{"d_model": 384, "n_experts": 64, "d_shared_expert": 0, "balance_loss": 0.0125, "init_std_router": 0.0376, "norm_eps": 1e-06, "seq_len": 1024}
Below are experts of layer 7 (counted from 0) of a mixture-of-experts language model. Rows are named router (the router's row for the expert), gate (a neuron's input weights, with its number), up (a neuron's input weights, with its number) and show model dimensions 96-191. Each number is 200 + 20 x the weight over its row's rms, rounded and kept within 0 to 999.
After each expert's rows: "mostly gets" lists some tokens that are sent to it at least half of the time. This comes from a sample of Wikipedia text that the model never trained on.

# expert 13
router,190,186,228,211,196,225,180,223,224,217,185,185,167,186,221,213,221,206,239,221,203,213,198,170,183,214,197,169,189,171,194,222,184,188,182,234,231,190,208,192,208,224,223,199,196,231,204,223,190,205,177,183,215,201,161,174,178,205,178,197,197,190,189,204,210,193,166,189,177,185,173,192,219,225,192,181,211,208,222,204,185,215,217,200,169,160,202,206,176,214,223,169,193,204,242,216
gate0,199,202,196,195,227,250,208,176,159,214,192,176,211,210,193,206,169,193,217,186,183,195,178,214,167,186,176,205,227,207,203,236,210,196,208,219,219,192,200,236,192,212,219,225,207,180,193,214,165,193,212,210,191,199,172,218,200,212,230,241,171,228,209,200,196,208,191,213,203,200,158,206,174,227,218,159,221,194,211,215,199,207,180,188,192,211,193,200,199,214,214,225,189,209,186,222
up0,197,208,196,189,199,185,214,195,179,161,210,184,228,164,195,185,225,196,210,182,218,140,195,209,242,178,214,221,183,184,165,201,199,211,179,182,205,201,208,181,204,176,204,148,206,192,190,179,231,200,208,206,208,199,224,182,194,201,192,175,179,214,209,202,194,199,187,206,211,227,215,191,180,170,196,205,187,182,167,185,221,211,250,214,203,224,200,195,216,180,185,202,211,199,180,193
mostly gets: " de", " De", " Le", " E", " La", "ü"

# expert 16
router,198,194,179,210,218,200,191,212,215,206,247,181,213,191,222,176,203,216,203,196,210,233,203,182,185,186,185,174,236,166,190,198,182,203,199,194,189,199,179,216,218,227,184,186,195,212,213,205,200,180,217,181,203,181,182,173,196,183,198,185,178,224,219,194,180,243,173,218,191,199,211,195,206,227,201,226,234,219,204,183,204,165,227,200,242,206,201,217,203,216,216,219,195,221,198,194
gate0,206,193,196,207,223,179,198,184,227,197,211,170,201,207,178,175,187,175,191,209,189,202,190,184,191,240,172,194,219,182,194,189,190,171,186,219,223,175,195,177,181,223,253,201,201,191,176,220,200,209,205,217,238,197,179,199,207,224,210,214,136,190,189,221,189,188,189,226,231,207,184,165,188,195,178,179,188,166,228,172,235,227,222,213,207,192,195,201,205,187,201,198,187,185,185,210
up0,224,180,197,178,173,230,209,193,213,159,213,170,229,209,201,202,221,188,191,217,187,209,185,152,192,211,172,192,210,155,220,188,203,197,193,222,185,199,221,190,228,228,209,197,206,169,203,189,150,202,196,183,228,220,198,202,227,195,156,180,194,206,202,231,193,168,168,211,176,226,207,169,192,158,190,192,229,197,201,193,234,226,207,187,193,195,170,203,177,203,217,179,220,200,219,220
mostly gets: " T", " Z", " H", " G", " Y", " B"

# expert 38
router,232,216,211,226,218,209,212,206,194,171,215,185,177,236,206,184,231,191,205,201,198,192,212,183,231,167,174,181,202,222,191,225,205,203,171,193,194,205,207,189,193,162,226,189,178,208,202,205,216,165,178,165,205,216,189,185,190,206,238,173,230,209,206,208,195,190,211,199,224,208,197,210,192,233,192,235,218,154,201,200,222,214,204,196,208,186,181,203,176,222,199,211,239,209,208,205
gate1,226,208,155,206,200,193,223,191,193,198,231,244,193,199,218,140,235,169,177,164,188,220,212,169,224,225,207,240,211,184,191,224,197,231,214,195,217,214,244,179,235,192,216,194,140,191,202,171,208,243,217,196,217,199,207,218,184,216,199,170,229,189,223,197,215,217,194,214,211,211,152,207,175,195,200,225,210,229,187,218,195,186,214,185,195,215,247,199,212,187,202,228,215,187,212,225
up1,203,201,224,154,209,173,204,191,176,202,212,169,182,234,181,218,205,214,208,197,237,202,168,219,178,196,202,223,209,185,197,165,175,221,177,220,186,220,208,227,170,204,215,242,200,204,162,166,198,168,175,210,190,154,224,186,230,205,185,212,219,209,192,228,179,256,220,185,193,209,198,201,235,201,196,183,194,210,231,191,192,194,181,175,210,179,178,156,221,199,222,178,234,187,159,200
mostly gets: "°N", " appointed", "|---|---|---|---|---|\n", "″N", "|---|---|---|---|\n", " Phylum"

# expert 26
router,166,198,212,225,222,220,225,172,170,214,199,189,211,212,166,170,174,231,179,227,179,228,185,185,204,191,195,227,190,211,238,222,215,192,181,175,192,251,179,176,228,195,236,192,224,165,167,176,198,212,180,195,204,172,211,196,199,170,229,199,197,179,196,217,183,237,184,158,223,186,228,186,180,165,197,200,239,194,207,206,190,159,207,206,231,193,211,196,167,201,192,228,219,206,177,216
gate1,208,217,178,202,213,196,187,205,234,204,156,199,207,213,214,214,186,208,192,208,205,184,212,210,196,192,224,204,212,214,187,197,213,182,154,173,213,197,247,235,188,185,221,190,204,217,217,194,161,214,226,195,199,227,226,221,213,168,209,218,211,215,205,198,213,185,170,187,197,165,219,183,168,165,202,222,220,201,214,201,216,211,231,178,219,206,222,208,197,218,170,237,223,185,217,170
up1,221,169,230,170,197,191,203,202,159,187,209,205,192,160,174,213,205,194,204,190,185,205,220,182,194,206,187,192,198,205,208,231,184,223,237,203,189,185,154,179,217,231,155,235,211,197,181,224,231,177,193,235,209,174,206,175,198,235,182,179,192,186,200,191,191,204,211,222,219,214,197,210,234,225,184,183,174,202,192,218,203,188,216,222,209,198,164,173,216,187,186,186,165,194,198,225
mostly gets: "==", "====", " |\n", " medal", " Succeeded", " Votes"

# expert 49
router,170,227,171,201,204,235,165,231,216,201,225,178,221,212,232,197,205,215,186,196,198,184,253,186,234,207,199,194,172,202,176,221,208,163,219,224,225,217,173,176,165,167,197,199,192,244,193,233,203,213,197,185,195,217,193,184,164,194,225,168,193,232,195,222,203,187,203,186,194,173,208,220,185,209,227,187,200,220,214,200,193,188,179,200,178,223,195,221,192,205,174,200,226,196,215,219
gate0,190,214,199,225,218,238,180,188,200,201,224,183,204,197,254,218,219,230,169,223,208,202,205,203,227,218,215,227,217,212,210,218,205,177,170,188,189,187,212,205,191,194,195,191,200,229,168,180,219,184,178,190,158,228,189,184,174,193,231,210,193,207,210,202,173,206,223,177,218,176,178,194,209,205,201,207,237,216,221,209,189,204,195,199,188,190,238,209,168,231,199,199,217,202,168,210
up0,225,231,179,186,209,215,188,216,197,247,210,195,206,227,224,198,207,197,187,156,230,210,212,174,180,197,177,192,212,179,207,210,215,189,201,201,238,222,243,205,213,202,202,183,236,223,180,190,164,238,216,179,212,211,206,201,185,218,198,237,144,247,202,204,194,211,193,206,198,162,186,190,230,182,188,227,217,195,225,207,206,212,185,213,202,193,217,235,211,181,210,218,208,195,189,231
mostly gets: " p", "?", " s", " f", " million", " century"

# expert 51
router,169,187,209,212,187,170,210,184,208,187,236,184,167,173,185,181,220,227,200,234,183,213,176,228,191,192,223,232,191,203,220,191,218,210,213,213,224,192,207,219,172,194,229,206,203,186,188,215,184,206,185,200,205,205,155,215,223,214,203,178,228,213,222,230,204,213,162,199,201,188,226,194,220,209,207,149,215,194,209,193,211,232,185,203,208,201,179,204,203,219,175,199,186,223,166,208
gate0,202,208,207,208,226,206,209,174,234,202,213,215,190,166,205,150,196,217,178,206,182,221,197,216,203,228,169,196,211,175,228,173,181,225,180,155,207,209,180,171,192,207,195,226,219,240,181,206,204,203,181,227,205,193,180,201,194,179,198,183,174,189,205,200,203,148,218,207,227,205,204,196,206,213,208,186,206,217,229,215,214,192,182,197,174,211,215,188,187,162,187,193,198,202,210,212
up0,202,208,201,202,229,211,220,179,214,206,211,208,183,176,202,142,216,226,190,222,181,227,190,219,210,225,159,190,208,184,221,164,190,236,188,165,214,216,189,177,182,209,196,217,229,213,182,211,186,220,185,236,190,196,182,206,206,169,226,172,191,190,200,214,216,173,201,207,212,218,219,211,205,234,203,180,218,205,219,208,215,214,171,208,155,197,214,184,165,163,192,192,185,217,209,218
mostly gets: " %", "|---|---|---|---|---|\n", "=", " *", " =", " wh"

# expert 31
router,156,224,202,192,174,186,237,204,234,199,187,220,227,181,235,230,165,168,172,224,220,201,178,222,204,195,190,229,200,229,162,190,202,192,161,203,237,258,222,173,219,211,199,192,180,195,217,167,169,202,226,201,219,207,202,217,229,172,212,197,219,198,203,200,177,196,167,236,218,193,193,191,212,236,222,210,188,181,197,186,194,201,218,193,192,180,224,171,190,200,216,216,149,244,177,182
gate0,203,205,174,213,199,183,188,223,201,220,174,230,202,205,169,192,195,195,194,188,194,214,169,200,216,178,202,174,194,226,169,198,232,191,217,190,209,220,190,190,228,177,197,217,216,195,182,197,216,198,180,216,223,169,217,201,222,203,180,195,182,178,187,224,177,192,195,223,192,217,203,214,190,179,177,179,148,192,225,198,213,191,211,192,235,200,160,176,211,230,199,156,207,216,210,200
up0,211,200,226,184,200,228,209,186,204,183,221,165,201,196,235,214,212,194,201,207,205,194,231,200,179,213,192,219,199,167,230,216,183,209,181,216,185,184,210,217,166,212,200,191,182,209,209,204,192,195,208,178,181,224,182,204,171,204,215,203,219,233,228,187,221,211,204,173,211,175,195,183,207,219,226,214,250,213,187,190,191,207,203,204,146,207,227,222,197,161,195,229,195,166,193,203
mostly gets: ".S", ".I", " States", " Company", ".C", " mi"

# expert 30
router,222,178,206,212,217,197,180,201,197,209,191,187,240,204,184,205,189,217,189,176,181,182,171,213,231,229,192,194,158,219,206,169,156,191,200,212,195,202,196,198,174,213,187,210,198,210,188,207,176,223,203,193,188,208,219,175,177,177,215,234,242,171,208,214,193,194,219,201,197,226,208,190,218,209,169,191,177,175,232,171,194,199,243,184,219,191,217,213,190,164,227,213,198,208,247,210
gate0,205,183,168,178,206,224,183,183,169,188,214,208,208,179,142,226,202,183,223,218,212,240,196,208,165,187,224,240,214,196,227,204,204,155,193,168,187,197,206,197,210,189,196,198,207,184,214,191,217,210,241,194,233,210,214,162,226,217,209,191,240,190,224,223,211,213,200,202,234,190,173,181,199,199,175,219,204,165,207,173,197,213,190,211,209,212,181,176,173,142,205,160,217,223,175,183
up0,241,179,215,230,192,184,228,162,241,217,218,215,194,212,215,166,219,211,203,206,197,192,211,218,233,185,193,183,218,188,183,194,193,234,203,195,196,173,215,195,182,210,233,230,172,201,192,225,214,217,201,199,165,192,184,197,187,195,226,175,199,149,189,207,210,201,196,215,215,213,194,228,226,193,218,215,193,217,202,198,199,166,210,183,192,175,229,230,210,232,177,220,216,200,203,246
mostly gets: " st", " w", " will", " th", " land", " Coordinates"

# expert 25
router,189,204,161,212,223,218,227,195,224,204,210,209,203,227,189,232,213,236,197,192,189,180,186,181,220,232,207,178,200,212,223,231,198,239,171,199,209,184,215,188,220,227,189,214,183,201,213,196,196,219,180,211,158,229,224,194,223,186,192,245,196,196,179,182,191,182,239,217,195,207,190,206,196,231,179,210,202,208,177,181,186,263,185,206,191,204,197,192,235,190,219,233,223,201,223,227
gate1,206,187,211,164,169,202,173,188,221,218,190,221,158,162,219,202,194,208,185,196,212,232,181,167,220,181,252,224,183,175,205,224,193,222,206,207,174,228,205,241,201,221,179,155,147,197,183,208,172,178,208,172,222,202,196,226,206,193,193,203,206,222,232,213,183,181,228,227,214,211,185,229,189,205,242,197,213,236,229,185,205,185,216,198,179,190,201,177,175,171,203,197,234,213,196,200
up1,225,216,189,221,203,229,200,228,166,180,205,184,226,219,182,204,207,181,201,174,175,180,244,238,170,214,160,183,220,228,183,174,224,165,175,176,209,195,219,157,210,172,207,222,232,209,193,171,227,211,166,230,198,187,213,176,193,208,203,194,218,204,186,203,220,221,183,172,200,170,218,185,213,175,157,203,197,197,180,215,219,192,192,212,222,193,183,220,206,225,205,190,164,185,190,207
mostly gets: " one", " two", " three", " four", " each", " Class"

# expert 60
router,178,209,178,158,224,182,211,231,192,183,168,209,222,208,162,182,195,163,205,228,182,200,218,201,218,199,197,204,183,218,207,217,168,209,200,199,220,165,205,220,197,188,221,184,226,218,224,199,175,215,225,174,205,176,203,164,203,232,189,226,187,201,177,211,183,207,175,213,171,194,160,207,186,200,177,224,232,166,188,171,185,196,200,180,231,193,227,203,226,194,213,192,207,203,190,224
gate1,196,169,225,206,222,196,200,216,211,221,176,228,191,187,218,204,233,183,212,195,229,221,204,217,197,217,205,171,169,193,207,216,193,222,220,177,182,187,239,193,205,195,196,204,202,190,176,190,211,175,185,205,182,216,209,192,207,228,164,192,199,179,198,151,223,187,176,223,187,173,202,238,223,237,216,231,161,165,206,142,198,193,195,189,226,203,179,195,196,191,168,211,157,184,183,213
up1,216,180,191,219,207,207,208,201,206,236,206,171,185,239,244,149,194,231,204,179,207,223,174,181,246,176,173,206,201,202,193,191,174,204,189,211,181,204,168,163,188,159,199,189,189,193,181,173,215,210,220,200,176,224,204,187,205,204,193,211,233,188,199,190,227,179,205,215,197,229,188,200,204,222,224,225,178,187,186,208,192,172,201,158,155,184,191,200,224,194,207,185,217,185,210,200
mostly gets: " Records", " Albums", "X", " Theatre", " Pictures", " CD"

# expert 59
router,218,230,221,193,181,218,203,152,231,195,190,175,186,181,200,208,193,238,175,205,204,210,195,220,182,173,196,232,170,217,202,211,210,170,166,196,230,219,224,220,179,220,197,187,176,204,160,205,215,198,229,227,174,210,194,188,199,186,195,214,190,231,193,194,226,221,239,183,193,193,219,225,226,212,231,187,182,200,229,173,189,208,178,174,220,224,189,193,183,205,214,219,189,186,163,189
gate0,202,218,187,199,183,192,169,202,203,200,158,202,217,198,184,206,179,195,204,200,188,214,214,240,230,201,213,195,215,181,178,190,212,193,185,210,228,186,183,215,181,128,213,174,171,189,204,199,177,178,196,155,178,194,223,239,212,159,197,218,208,186,191,229,212,208,198,188,206,165,222,226,206,212,241,199,218,217,228,205,224,193,200,173,203,211,170,229,218,191,212,227,180,211,229,204
up0,206,188,211,199,206,232,225,202,194,195,233,198,181,201,219,199,222,200,188,197,218,204,192,161,163,201,182,195,186,236,214,211,190,191,213,190,167,221,232,190,219,257,185,230,220,212,194,204,210,217,209,237,226,210,188,147,181,233,195,189,197,220,212,162,183,188,194,214,208,208,174,186,188,191,167,205,178,182,178,193,178,189,202,215,201,184,214,174,178,199,182,181,217,186,174,196
mostly gets: ".\n\n", " This", " same", " several", ").\n\n", " any"